{
  "hidden_size": 160,
  "n_experts": 64,
  "lr_router": 0.000346,
  "tie_word_embeddings": true
}
Below are experts of layer 5 (counted from 0) of a mixture-of-experts language model. Rows are named router (the router's row for the expert), gate (a neuron's input weights, with its number), up (a neuron's input weights, with its number), down (a neuron's output weights, with its number) and show model dimensions 0-159. Each number is 128 + 24 x the weight over its row's rms, rounded and kept within 0 to 255.
After each expert's rows: a language model's description of what the expert responds to. This comes from a sample of Wikipedia text that the model never trained on.

# expert 49
router [ 86 146 117 105 151  78 118 141  96 139 156 118 101 148 154 100 119 114 164 111  98 175 132 133  82 153 145 122 120 143 150 131 120 114 158 101 109 108 132 103 115  87 115 139 128 141 153 149 148 159 135 135  94 181 182 145 150 147  96 124 130 121 107 177 122 145 157 168 103 157 105 124 149 144 119 117 126  90 114  90 103 144 118 121 140  92 128 134 164 125  94 107 144 128 144 110 137 151 118 148 124  95 126 123 106 166 131 176 142 112  97 159  98 159  96 171 128 125 124 185 150 114 131 174 109 130  97 110 139 108 124  94 116 132 153 134 162 154 143 117 172 151 110  97 149 133 115 108 126 127  92  97 158 109  90 137 114 134  97 149]
gate1 [ 79 149 120 127  92 147 125 206 119 125 119 171 123 157 132  95 170 129 152 122 157 178 137 147 137 133 145 138 129  93 160 131 139 123 139 153 151 134 168 132 145  82  85 116 121 102 114 128 187  54 148  97  83 138 112 150 114 127  95 135 110 101 110 126  98 118 139 130 156 119  83 146 127 131 118 114 132 131 128 157 116 129 115 143 119 137  85 114 122 133  90 127 100 153 140 101 126 149 128 136 153  91  85 138 151 146 125 133 137 139  94 109 133 107 128 131 118 165 161  86 118 135 119 121 124 158 147 136 125 150 106 129 116 137 115 151 173 131  97 125  78 144 151  71 129 122 103 128  88 114 134 118 136 146 139 144 169 113 168 149]
up1 [193 119 129 132 177 115 137  73 132 123 148  84 138  87 143 180 122 130 112 133  93  54 122 122 118 127  99 113 124 132  98 124 121 150 123 107 111 127 104 129 121 152 149 144 130 146 142 127  60 192  99 161 180 116 128 101 135 121 167 125 126 175 139 122 170 134 125 126 121 143 187 110 131 125 147 145 122 128 128 113 140 128 129  94 138 125 160 136 118 124 161 116 160 112 122 144 115 113 124 100  96 143 164 121 108 108 138 122 123  83 168 146 125 149 128 119 135  84  90 155 128 127 139 128 135 104  98 125 138 112 149 132 145 123 149 105  88 123 149 130 188 100  98 155 127 130 153 130 162 138 126 147 121 110 117 121 103 148  82 107]
down1 [150 125 197 129 128 132 138 136 114 112 128 133 123 180 149 131 129 133 103  96 119  93 142 129 169 148  88 149 120 129 187  91 120 107 158 123 138 118 130 131 126 161 126 122  96 158 127 133  81  92 116  96 135 155 121 138 138 109 137 103 132 107 139 159 142  97 180  70 117 131 125 130 142 115 129 128  91 118  78 126 116 126 159 127 158 148 156 146 158 100 128 148 108 127 133 145 129 122  89 114 150  95 130 129 116 162 129 174 129 133 133 156 148 129 146 110 134 146  76 103 136  40 137 163 126 125  89 106 162 131 138 140 153  61  77 131 124 148 127 125 128 118 152 156 123 104 126 136 129 112 101 131 141 128 118 117 121 141 106 176]
It responds to: Quantifiers and ordinals. Number words, ordinals and quantity adjectives after the/of/a, such as first, two, several, most, last, largest, other.

# expert 18
router [125 133 134 147  98 158 112 169 187 119 148 128 159 137 121 124 143  90 133 105 119 123 116 112 148 101 105 129 183  98 145 148 136 118  91 110 128 111 154  88 115 158 109  62 109 133 139  94 101 147 118  93 135 159 149 128 125  82 117 153 144 106  92 116 119 117 143 126 152 124 116 113 110 110 105  94 115 129 119 124 182  97 134 135  87 105 163 153 181 119 135 156 147 159 133 172 178 124 148 102 117 134 116  97 175 143 137  98 149 153 135 150 117  96 174 153 148 138 159  90 156 118 127 128 156 114 123  91 138 128 159 127 139  99 131  85 151 156 118 113 106 139 155 143 104 130 110 140 142 104 144 117 103 134 156 100  80 138 146 127]
gate0 [116 196 116 167 102 149 127 116 119 162 139 115 133 127 163 126 151  91  83 106 125 124 120 175 116 138 129 102 129 203 131 122 143 137 159 114 125 167 117 122 124 144 124 138 139 134 115 142 137 125 120  49 136 111 130 153 125  86 139 110 132  97 132 137 170 166 190  76 108 140 153 114 135 185 136 128 131 138 122 177 136 143 115 114 128 126 168 115 100 118 145 118 130 114 111 151 119 123 146 133 113 131 179 116 154 123 128 129  89 168 152 132 156 118 132 121 143 143 130  50 112 108 111 108 111 121 100 126  93 104 113 142 128  86 130 118 118 133  94 110 127 185 139 127 105 140 140 100 106 131 156 134 157 128 132 142 125 137 100 114]
up0 [122 156 113 114 114 136 149  98 140 122 149 152 129 166 107 100 126 111 133 125 127 124  80 128 167 116 145  87 127 131 127 112 137 145 124 172 124 145 109 110 114 175 109 125 133  97 129 160 153 120  90 146 130 129 128 143 115 129 133 123 140 142 135 225 123 105 130 143 142 111 164 105 194 122 147 128 133 127 130 172 130 113 149  91 137 160 172 124 114 125  64 168 117 127 127 115 159  42 159 126 163 136 124 143  77 131 104 108 127 141 150 129 127 123 138 132 123 147 106 139  84 108 101 121 111 121 134  98 137 128  93 179 108  90 104 147 115 151 118 135 112 132 136 117 138 143 140 157 128 104 131  69 136 138  97 106 140 155 151 131]
down0 [129 108 138 132 176 127 139 142 180 118 159 128 148 172 115 126 132 119 151  94 119 129  41 101 127 189 129 111 123 107 130 132 142 156 110 107 104 162 119 120 116 138 129 133 152 145 130 133 118 135 123 130 150 145 147 106  88 142 187 111 127 127 112 143 114 103 143  78 159  90 129 129 132 142 117  76 116 118 120 121 112 124 186 134  86 124 157 117 118 114 139 164 183 100 109 126 118 135 141 103 170 144 152  97 119 123 125 144 142 102 109 186 127 106 137 131 128 122  95  89 131 120 145 127 131 137 135 132 124 126  82 144 124 115 144 129  79 174 144 120 149 152 138  99 101 137 137 156 128  88 128 121 132 120 182 136 136 179 141  86]
It responds to: Verbs after auxiliaries. Verb stems after to, not, would or can, plus verb-forming pieces, e.g. to do, to form, to participate, could not.

# expert 52
router [122 124 156 131 168 129  94 166 162 118 128 104 148 101 137 154  79 126 150 101 100 159 146 135 131 171 127 151 110  90 161 105 122 109 118 138 143  98 136 155 100 176  89 137 115 121 117 112 139 120 116 136 142 109 139 119 128 151 133 153 141 127  98 152 121 149 151 129 107 154 152 176 162  80  87 171 113 128  89 113 125 104 108 144 130 128 115  89 164 104  81 135 144 115 165 110  98 140 149 127 154 103 102 149 158 114 103 181 107  95 146 106  88 150 158  92 136  84 175 122 118 100 112 147 104 106 114 138 123 145 139 119  88 109 132 146 121  86 140 148 138 100 138  87 126 146 131 151 108 160 147 172 116 129 170 133 118 122 131 148]
gate2 [147 138 121  70 155 127 154 130 126  98 174 156 148 129 123 144 140 150 148 167 119 132 160 136 130 113 130 145 139 141 186 121 114 122  66 165  59 106 126 190 107 155 143 151 171 140 109 130  84  99 136 128 164 104  98 145  95 112  99 122 136 137 110 180 133 137 119 130 132  83 121  87  95 111 118 159 104 124 105 127 109 125 157 140 119 134 134  81 129  60 116 126 101  95 119 127 155 171 112 123  93  98 112 125 119  78 130 148  96 168 126 116 130 147 119 136 129 126 126 132 114 129 128 138 148  86 129 114 106 154 107 129 126 128 158 132 134 131  91 100 127 124 148 124 140 107 147 125 173 124 125 105 130 116 123 169 149 139 135 161]
up2 [119 114 130 189  98 124 118 125 134 146  87  93 118 126 138 116 118  99 125  72 140 119  92 136 121 128 127 114 127 127  87 128 142 127 170 100 195 141 131  55 141 111 113  87  86 133 144 131 162 170 105 120  75 178 152 114 148 139 144 130 116  98 148  93 124 122 145 105 127 184 139 155 155 144 126  97 157 132 144 137 150 114  99 120 141 119 123 172 133 182 157 132 157 162 137 124 119 104 143 141 155 174 130 130 130 174 135 109 169  81 117 135 130 116 146 138 121 136 126 124 139 127 129 121 111 161 117 128 149 118 138 128 124 139  71 131 128 124 169 146 127 128  81 154 121 132 119 132  91 132 137 145 128 153 147 114 101 103 128  85]
down2 [112 129 103 135 150 130  77 104 146  97 130 137 128 129 152 155 125 117 192 160 129 168 128 140  94 105 159 138 169 134 132 160 131 112 100  84 124 122 169 132 137 154  81 122 144 129 140 121 109 117 137 137 148 103 175 124 150 158 126 123 139  89  80  74 125  86 139 132 164 102 154 132 178 139 115 135  99 110 124 144 141 181 129  66 123 125 116 131 124 112 143 109 111  81 129 133 139 124 121 173 129 110 108 127  79 114 131 147 132 156 121 114 153  79 128 129 100 125 174 123 155  84 128 136 200 129 125  88 120 122 147 132  93 130 127 115 142 126 124 133 147 130 131 116 123 125 104 122  90 151 178 110 161 123 126 146 125 142 127 146]
It responds to: Table cell separators. Pipe and semicolon separators between numbers in sports statistics tables, such as goals and assists columns in hockey or football.

# expert 12
router [168 155 147 141 155 137 144 105 133  93 122  99 130 101 106 165 150 119 136 100 123 158 165  91 115 147 172 115 158 130 165 134  96 145 143 120 107 185 185 136 114 110 109  66 130  85 132 119 157 155  92 161 120 115 126 166 181 118 144 173 108 156 154 111 121 137 133 122  96 101 122 101 143 118 144 144 132 156 143 150 120 146 126 106 110 158 106 104 121 120 145 136  94 139 136 101 105 115 122 173 148 129 137 122 160 114 163  97 156  98 139 132 154 105 137  97 117 110  95  98 108 105 140 147 133 105 163 128 124 119 105 175 111 160 132 115 105 120 138 142  98 146  87 156  99 108  86 132 145 117 103 135 120 154 122 108 151  98  91 151]
gate1 [102 126 127 141 125 118 113 164 134 141 101 110 146 119 129 121 116 129 103 123 165  82 127 149 131 128 157 107 139  81 137 125 124 157 157 167 106 127 109 147 152 112 130 207 127 135 116 129 133 146  99 124 128 202 109 143 108 142 149 149 147 132 126 119 117  90 139 134 142 123 162 122 113 110  82 128 109 127 139 193 159 112 171 137  95 114 131 122  67 148 122 134 113 127 133 107 124 113 128 128 154 129 134 138 149 116 112 157 127  96 130 138 140 126 149 157 101 105 122 150 146 131  99 128 105  91 124 127  78  74 131 127 127 122 153 184 158 147 146 120  71 129 159  75 125 208 116 135 119 124 120 118 109 133 107 106 128 120 151 175]
up1 [160 118 125  95 133 133 150  86 127 124 161 163  86 127 127 132 136 116 159 143 119 166 118 117 126 132 100 165 136 183 122 104 130  98  94  94 156 141 132 107 107 134 124  52 133 114 141 133 110 121 134 123 132  82 132 117 129 127 107 108 108 122 128 136 123 168 108 123 127 129  80 137 147 167 182 101 136 134 106  71  97 144 104 116 166 139 124 138 176 127 140 124 126 136 129 141 132 134 126 126 131 132 119 100 100 159 132  88 127 152 131 102 124 144 105 122 151 157 153 118 119 127 155 154 152 155 102 135 198 155 120 120 126 128 102  66 103 114 104 134 169 123 129 185 136  49 134 137 127 129 156 149 136 129 147 151 126 133 113  86]
down1 [124 138  95 121 127 126 124 133 129 138 110 146 126 113 126 119 146 171 116 131 140 128 106 119 123 165 111  60 144 101 168 119 157 140  63 104 148 100 116 157 120 117 119 141 127 155 175 137 128  68 132 130 150 127 115 113  92 137 134 137 159 139 126 136 115  74 134 149 166 128 155 123 117 124 187 124 132 160 142 141 124 125 106 108 158  83 125  99 127 153 119 140 140 129 115 134 199 127 101  38  97 139 186 131  88 132 129 132 128 151 106 129 128 151  83 128 129 112 107 126 156 110 119 163 128  97 140 136 132 136 135 128 111 132 122 134 116 173 129 133 138 137 139 124 123 122 114  95 123 104  96 165 104 119 189 127 162 127 128 170]
It responds to: List and infobox punctuation. Dashes starting list items, colons, commas and semicolons in infobox fields and lists, e.g. "- Born:", "Distributed by:", "Coordinates".

# expert 41
router [125 127 156 131  77 138 107 152 126 147 129 132 124 169 109 106 108 100 125  83  87 163  95  98  84 100 130 112 183 119 146 107 134 140  96 150 113 146 150 122 102 145  95 100 180 145 166  97 135 146 135  86 125 148 164 165 121  99 108 161 141 107 121 148 115 150 138 138 174 117 128 124  99 109 102 157 140 132 111 121 165  90 170 119 104 101 122 133 132 119 138 115 135 124  99 166 171  98 122 124 140 138 159 118 127 151 129 114 102 117 118 148 106 150 158 172 126 129 107  94 111 122 126 128 115  83 144 126 140 100 154  93 111 135 170  98 139 140  90 119 162 133 150 176 139 147 132 164 153  98 146  82 124 159 154 146 123 146 155 139]
gate0 [129 111 102 126 143 114 156 152 130  96 116 120 127 116 114 127 152 158 124 150 148 156 128 129 130 108 134 121 134 112 120 106 114 144 143 126 100 130 160 116 132 112 130 121 184  88 140 104 114 132 128 131 100 133 134 127 186 116 117 123 116 129 126  66  91 133 102 114 131 163 124 123 118 105 133 129 130 102 124 145 168 141 134 154 125 117 155 126 113 123 135 147 167 127 143 118 142 126 117 122 127 116 153 157  98 111 122  87 109 115 142 128 104  83 102 113 132 127 104 110 116 112  74 138 131 128  78 149 178 155 128 130 111 165 209 117 168 136 150 186 103 149 122 188  71 142 107 120  94 110 146 125 101 122 129 152 139  91 218 144]
up0 [122 150 153 100 144 153 125 165  94 137 122 145 163  95 130 112 161 148 109 158 134 192  69 151 149 167 101 127 114 104 128 115 123 113 125 142 121 140 114 137 119 108  97 141 160 107 127 101  95 142 141 104  97 157 122 151  72 164 142 116 117 105 139 133 115 127 156 101 149 127 129 165 129 150 171 159 140 109 105 138 105 136 177 163 127 130 114 124 113 117 156 129  89 103 145 156 127 123 152 106 132 114 123 161  69 124 128 112 101  93 130 128 126 108 129 117 139 127 132 111 111  92 124 171 129 129 106 149 155 121 122 109 132 135 180 104 124 114 114 149 118 161 132 161  71 100  82 129  81 143 193 131 111  91 125 166 117 152 140 136]
down0 [ 85 119 147 118 113 128 124 113 129 151  88  91 140 190 119 151 115  96 137 135 152 137  56 103 117 132 156 129 117 191  97 135 154  80 125 123 123  71 103 108 135 162 145 178 130 160 126 137 148 101 136 128 124 136 188 109  93 111 120  89 120 133 140  81 163 109 121 130  88 170 118 147 115 103 159 125 127 123 135  97 133 139  70 131 131  96 109 106 125 158 130 103 133 145 140 131 129 120  99 123 124 152 120 159 152  95 128 119 130 164 124 112 130  99 171 134 102 150 123 125 131 116 116 155 160 113 169 133 108  99 153 125 130 126 169 140 147 148 130 139 129 126 161 116 132 145 147 111  98 125 132 107 113  97 132 162 191 138 126 129]
It responds to: Verb inflection endings. Past-tense and participle endings or whole verbs after was, be or he, such as snapped, pleaded, surprised, moved, flooding.

# expert 21
router [150 169 113 110 104 110  93 111 132 131 181 135 108 112 144 103 148 148 111 152 151 112 108 112 124 124 100 134  98 126 151 147 164 111 115 102 146 127 112 134 159 105 154 140  85 152 164 166 127 118 135  97 143  88 102 102 101 121 140  94 147 149 126 104 127 179 151 144 137 111  94 149 118 116 127 114 118 100 123 131  94 127 180  98 129 102 157 138 116 162  80 119 150 124 100 116  97 158 121 159 135 152 141  94  94 107 147 134 129 164 100  74 100 105 164 110 102 155 133 114 130  80 151 123 114 139  82 152 137  75 128 157 116 126 156 162 120 145 150  96 130 119 134 148 133 134 167 166 144  98 161 143 161 100 135 125 139 137 174 116]
gate0 [129 118 107 154 123 116  75 148  95 130 124 139 149 136 124 148 110 130 115 142 153 127 127  80 150 145 127 130 167 166 123 131 118 138 106 122  84 109 120 140 124 161 104 101 121 128 133 126 105 131 148 111 119 136  95 125  92 109 129 128 131 132 126 164  83 149 106 133 151 125 157 132 153 123 120 124 131 126 135 134 106 120  97 150 136 112 118  77 102 120 116 126 132 142 120 159 118 129 133 180 109 214 144  83 177 122 125 149 180 107 155  60 123 163  92 131 144 169 161 144 163 131 182 159  94 127 150 125 120 116  76 145 128 114 181 141 131 111 117 129  94 121  93 127 127 141 160 122 184 144 138  98 146  95 126 145 101 126 144 133]
up0 [137 123 132 105 138 151 167 131 157 125 128  99 117 126 128  99 131 104 139 117 101  98 128 171 122 102 131 121  70 124 118 110 136 117 145 117 145 131 144 117 124 120 153 161 142 128 140 127 148 131 117 134 140 125 144 119 173 155 123 130 129 119 124  79 153 120 152 120  99 123 103 105 127 115 126 133 129 159 132 112 161 124 134 104 122 134 121 185 154 125 167 117 130 129 153 116 164 121 116  67 169  55  95 196  87 123 129  87  99 145 118 207 135 125 162 127 107  98  95 118 127 118 110  79 134 142 130 133 131 131 162  97 128 129  94 116 126 162 148 118 161 181 145  94 128 121  81 139 110 125 130 168 114 162 138 129 166 141  86 127]
down0 [119 130 125  72 146 128 103  98 171 101 146 141 134 129 153 167 151 118 130 143 129 133 139 147 139 180 170 152 111 130 114 138 133 119 157 110 131 125  61 170 131 120 134 114  97 117 133 139 118 156 151 129 144 118 128 177 122 101  94 124 128 124 160 174 157 123 130 130 110 120 130 106 139 192 120 131 119 121 136 138  94 126  74 157 102 132 128 129 152 111 103 164  84 190 154  94 132 177  88 146 124 129 111  75 142 151 166 102 129 106 147  76 107 127 105 134 124 132 139 115 142 111 120  97 146 137 155 128 129 102 127 124 148 125 126 137 187 134  96 111 125 122 165 139 131 118  74 104 161 110 131 138 138  99 129 128  87 126 111  98]
It responds to: Mid-word consonant fragments. Short mid-word pieces like ig, ad, ag, end in place names, taxon names and foreign words, such as Sur-ig-ao, Phil-ad-elphia, Path-og-enesis.

# expert 27
router [113 153 136 125 140 111 148 144 171 164 136 148  91 134 162 113 111 149 139 121 134 129 143 103 129 121 133 145 175 107  76 174 129 112 160 179 144 123 106 125 153 150 133  73 122 101 178 114 120 121 132 132  67 160 110 125 146 120 114 151 129 129 138 181 133 129 113 136 150 138 131 156 102 132 110 127 113  98 106 141 123 129 159 106 109 181 138 157 117 118 107 137 133 110 113 157 168 113  85 131 161 172 110 141 118  97  96 154 100 115 114 103  98 131 139 113 113 116 159 176 125 123 118 133 131 135 143 128  92 162 148 113 124 174 136  85 144 121 106  82 138 125 101  97 137  88 168  98 177 147 130 145 109 114 147  94  98 150 150 119]
gate0 [106 161 124 133 104 136 153 132 135 129 155  83 143  28 163 127 136 139 151 129  96 136 138 118 136 126  90 163 125 128 227  79 131 147 154 141 131 156 101 125 111 109 150 117 154 140 128 167 155 138 130 152  90 136 137 133 137 128 146 175 132  86 127 126 139  99 142 138 144 125 113  72 113 114 142 116 116 131 137 125 136 119 120 131 145 118 112 143 132 127 123 132  96 137 105 141 133 121  98  85 138 128 102 113 133 121 126 150 129 170 153 128 173 133 111 118 154  89 141 168 127 132 113 122 113 130  99 115 150 131 152 125 127 115 191 163  73 133 117 131 115 115 118 142 107  96 135  96 110 120  95 176 124 130 124 130  67 106 128 126]
up0 [115 152 122 131  99 153 151 135 134 128 141  82 138  25 152 117 140 122 130 140  98 137 143 131 131 130  98 156 112 139 241  91 147 144 152 137 140 145 110 115 107 100 134  99 145 137 127 161 143 139 129 140  99 150 121 133 137 128 119 185 125 105 136 108 137 120 139 141 145 127 118  66 114 124 141 130 117 133 143 110 124 106 120 147 151 118 124 129 137 129 109 134  92 139  96 145 158 118 111 104 132 126  90 118 136 130 137 166 128 173 150 139 193 156 122 129 137 101 138 148 126 139 113 123 127 126 101 116 167 125 174 127 133 122 195 157  98 128 133 132 113 110 121 138  96 120 125 106 106 114 101 137 127 118 139 134  57  95 127 131]
down0 [135 131 115 146 156 145 134 158 140 124 139 121  89 149 118 101 101 156 165 119 125 124 107 131 127 125 115 157 142 117 127 171 133 132 111  80  94 142 135 132 133 130 127 129 116 126 125 149 125 106 127 116 119  91  95 147 105 175 192  98 135 176 145 126 140 113 173 176 102 106 138 146 145 108 127 114  94 173  74 178 135  97 164 130 128 124 158 142 127 101 133 169 108 140 155 155 120  53 144 139 143 102 114 160 126 119  80 142 120 139 124 130  97 105 189 130 153  89 138 129 126 124 111 122 153 130 136 124 131 137 117 147 129 125  90 114 153 150  94  50 111 126 128 141 127  82 117 132 150 127 132 113 117 107 164 144 120 100 102 110]
It responds to: Mixed fillers and units. Scattered cases with no clear common thread: quantity words (much, such), dates after on, ft units, infobox colons and slashes.

# expert 43
router [113 156 134 130 131  97 133 152 180 164 128 142  88 131 153 115 119 137 142 110 134 121 134  98 128 121 126 146 173 107  85 193 131 117 159 177 147 128 116 116 148 137 137  80 115  79 178 109 135 128 122 136  76 161 126 130 140 115 113 158 132 117 149 175 131 128 116 125 155 136 136 154  96 131 113 121 110  99 114 142 122 132 168 113 109 172 129 153 130 120 107 140 138 121 118 139 155 131  82 128 165 166 108 131 124  90  96 153 107 115 114 100 112 136 154 118 126 112 153 171 114 124 126 124 135 133 131 125 104 159 145 112 136 180 141  87 160 112 118  89 141 126  98  73 136  83 170  94 177 155 134 156 107 110 141 104  88 144 143 121]
gate0 [120 144 153 175 162  81 139 124 171 122 134 160  62 107 107 121 122 113  86 137 149 107 150 119 140  45 130 128 156  90 126 127 125 108 139 201  76  93 104 117 124  78 148 121 126 128 124 107 124 106 128 138 118 128 121 133 154  85 136 125  94 129 169 128 104 128 159 130 106 125 113 143 131 153  86 122 138 130 152 132 143 155 140 112 131 152  91 159 101 114 185 133 121 157 137 121 104 130  77 133 107 148 154 118 131  89 129 138 149  98 125 122 135 129 114 117 133 122 129 172 125 155 127 129 147  85 113 178 132 161 111 175 123 171 128  82 129 150 126 119 134 147 153 108 104 140 133 157 115 150 146 133 134 108 128 148 128 123 134 146]
up0 [156 171 162 160 162 127 139 145 150 134 153 157  79 109 120 120 144 105  67 110 143  98 175 128 161  80 156 147 162 129 151 134 130  81 135 140 121 117 112 132 130  99 164 102 128 136 120 110 127  84 128 137 126 129 121 136 187 115 130 129 103 119 143  96  78 113 134 148  89 129 103 142 132 153  84 133 140 128 188 128 167 141 133 117 138 141  98 163 118 121 160 130 166 163 122 123 122 123  76 135 105 127 150 131 125 113 124 112 120  97 130 121 145 127 111 105 162 115  94 130 131 150  99 132 136 100 128 134 118 131 112 134 123 158  74  65 137 161 135 124 138 132 142  96 129 164 110 124  79 141 173 158 142  76 127 148 115 126 135 126]
down0 [109 151 148 124  90 131 117 140 135 162 165  64 127 148 104 175 103 128 144 135 141 111 141 178 147 156 122 147 138  98 118 116 112 129 127 125 211 115 119 119 144  91 142 135 169 110  70 120 162 120 158 117 146  69 132 116 115 142 105 125 129 157 137 150 162 103 109 157 122 130 128  99  94 136 112 126 162 103 130 132 115 164 135  84 127 151 138 146 140 150 124 115 149 117  97 104 156 129 128 117 131 130 164 122 134 137 109 127 137 128 129 140 131  55 148 131 126  55 105 129 122  81 121 164 167 127 128  96 126 134 127 152 134 114 129 190 127 124 127 123 101 100 119 139 132 128 117 168 130 110 101 167 110 128 128 132  79 105 126 129]
It responds to: Mixed function words, pieces. Scattered tokens: dis-amb-iguation in lists, adverbs and function words (how, never, either, around), month names in tables.

# expert 63
router [106 114 158 122 144 159 122 123 103  84 108 155 122 105  95 103 134 127 111 146 162  89  99 114 167 111 105 102  97 162 128 152 126  82 161 129 158 173 119 129 127 118 115 127 169 129 152 162 150  97 131 152 140 174 118 132 128 118 114 123  99 112 125 115 147 147 141 163 145 126 106 185 115 116 156 104 161  87 100 177 125 152 127 147 116  92 152 121 132 108  80 123 141 157 125 149  82 142 164  95 136 167 114 159  90  94 115 146 110 161 113  92 124 128 154 100 141 119 110 152 141  86 102 135 138 127 145 163 112 166 108 103 153 164 105 122 127 115  96 136 137 157 160 161 130 164 109 138  98 110 143 154 131  95 121 128 128 112  95 119]
gate1 [ 85 147 140  87 115 127 134 124  67 143 105 128 135 126 125 136 151 131 134  89 177 118 106 133 157 132 136 124 123  99 123 132 166 102  79 166 139 109 129 126 102  71 127 108 139 126  79 159 136 144 169 184 125 116 159 156 129  76 132 122 126 126 141 158 123 109 151 128 138 149 129  97 141 103 106 110 127 131 110 190 118 113 161 136 131 135 135 124 119 106 115 129 127 126 159 154  97 102 126  96 158 146 115 118 101 121 107 133 139 134 151 126 129 126 133 140 134 103 132 146 149 109 152 122  59 125 116 119 108 157 139  95 125 114 135 125 151 118 101 148 109  91 143 127 125 122 132 136 187 114 123 106 226 137 142  96 154 108 173 144]
up1 [ 77 130 119 159 104 131 139 140 120 133  85 133  92 123 131 126 137 165 124 125 122 146  98 113 209  98 122 115 136 128 143 101 142 171 124 160 142 104 164 134 158 115 130  95 154 114 132 120 171 139 143 134 158 129 132 135 136 127 107 133 119 142 158 131 127 129 144 138 121 115 149 198 125 141 113 127 125 114 155 172  92 132 152  86 122 137 103 107 107  95 203  91  68 113 128 134 131 112 108  81  95 118 122 160 132 149 120  99 133 102 126 168 126 144 128 164 118 102 135 172 155 157 128 113 117 154  88  93 160 135 119 133 105 157 127 127 147 108 124 182 126 123 119 135  79 115 126 118 137 127 125 124 158 120 113  81 147 111 122 167]
down1 [171 131 128 122 121 136 105  80 118 128 100 120 135 101 121 151 106 128 107 120 130  81 125 131 152 122 138 122 136 113 125 138 156 138 170 152 160 137 127 131 135 161 145 124 132 123 134 120 137 131 118  50 126 128 156 174 131  99 135 133 134  77 140  92 126 144 118 127  99 141 156 132 135 118 107 158 123  81 130 140 126 165 139  62 155 141  83 151 149 120 130 140 139  95 128 123 116 151 161 109 133 135 142  64 121 128 128 171 120 105 127 141 132  81 139 146 139 131 130 167 148 220  95 121 105  92 128 133 128 123 102 123 131 124 144 122  88 163 123 171 128 150  81 111 107 142 150 133  83 138 106 128 143 127 183 106 135  93 133 104]
It responds to: Name-internal syllables. Second syllables after a capital initial in names and words, such as B-amb-oo, B-ott-om, P-oll, Sharad P-aw-ar.

# expert 9
router [174 104 139 128 132 131 155 111 140 111 139 102 129 154 123 112 142 163 144 108  95 109 145  98  85 155 146 145 129 114 105 120 131 130 153 160 100 109 112 129  90  98 117 130  96 142 114 144  99 112 122 161 148 138 157 150 104  83  86 116 108 111  98 177 119 110 118 126 145 104 109 145  89  88 157 104 111 146 146 132 119  94 142 155 131 178 109 137 124  86 166 101  95  94 116 113 123 110  96 114 144 156 148 163 156 158 125 146 112 132 147 143 160 124 104 162 138 167 110  97 167 170  84 115 116 158 152 125 164 161 115 168 119 113 141 133 124 134 163 117 166 176 102 124 143 135 128 152  96 135 101 112 146 149 116  97 100  96 160 101]
gate1 [ 78 115 115 119 152 136 170 129 130 125  61 140 118 156 166 155 169  76  71 127 123 148 171 123 128 112 122 129 136 123 141 114 145 140 120 147 128 127 120 128 143 166 158 139 144 143 107 126 103 125 126  97 129 129 117  90 162 100  98 122 115 139 163 138 104 119 106 126 100 127 165 118 172 133 172 115 122  90 121 106  79 120 115 134 123 137  89 110 154 124 129 171 120 124 115 168 137 136  92 103 119 139 129 168 137 136 129 165 129 157 124 121 123 128 147 118 116 130 136  53 161 103 118 138 154 151 127  93 117 124 138 143 135 123 141 126 128 138 107 126 188 131 181  96  87 161  92 147 149 143 144 101  89 118 142 124 128 174  86 107]
up1 [162 136 131 149 128 105  72 126 127 118 193 125 126  88  94  83 110 191 168 141 122 101  70 123 128 124 143 112 134 129 137 169 108 111 151 126 123 125 124 133 119 119 111 120 132 108 158 129 174 130 123 171 126 133 127 159  60 138 144 135 169 131 110  99 151 130 116 128 153 129  85 144 132 121  85 149 131 159 133 139 168 119 146 128 129 119 178 133 100 151 129  99 143 125 129  86 112 110 142 140 150 106 128 110  91 119 129 115 133 108 138 135 136 123  75 133 140 133 117 181 100 147 153 104 123 126 128 132 147 140 127 109 106 138  79 140 154 120 133 140  76 123 100 154 184  80 176 116 123 120 133 138 160 129 124 160 115 126 166 138]
down1 [130 135 100  92 180 122 136 121 104 153 110 158 156 146 153 153 109 130 105 114 128 133 144 130 136 109 148 123 102 130 124 124 119 117 128 106 136 162 137 127 124 186 118  78 125 127 128 155 115 131 132 158  90 146 143 120 130 160 136 127 135 129 174 135 100 133 133 118 112 128 123  93 144 120 141 139 134 174  92 125 130 148 148  91 111  98 109 132 162 132 114 126  99 104 181 100 122 149 113 151  94 151 111  69 158  94 146 100 119 156 123 122 137 128 142 114 106 173 143 140 122 115 195 128 156 130 127 137  81  89 165  81 194 113 109  86 124  91 181 156 152 109 107 172 135 152  89 127 136 143 141 161 119 115 107 114 126 153 123 105]
It responds to: Auxiliary and copular verbs. Forms of be, have and become right after a subject in biographical prose, such as was, is, were, has been, became.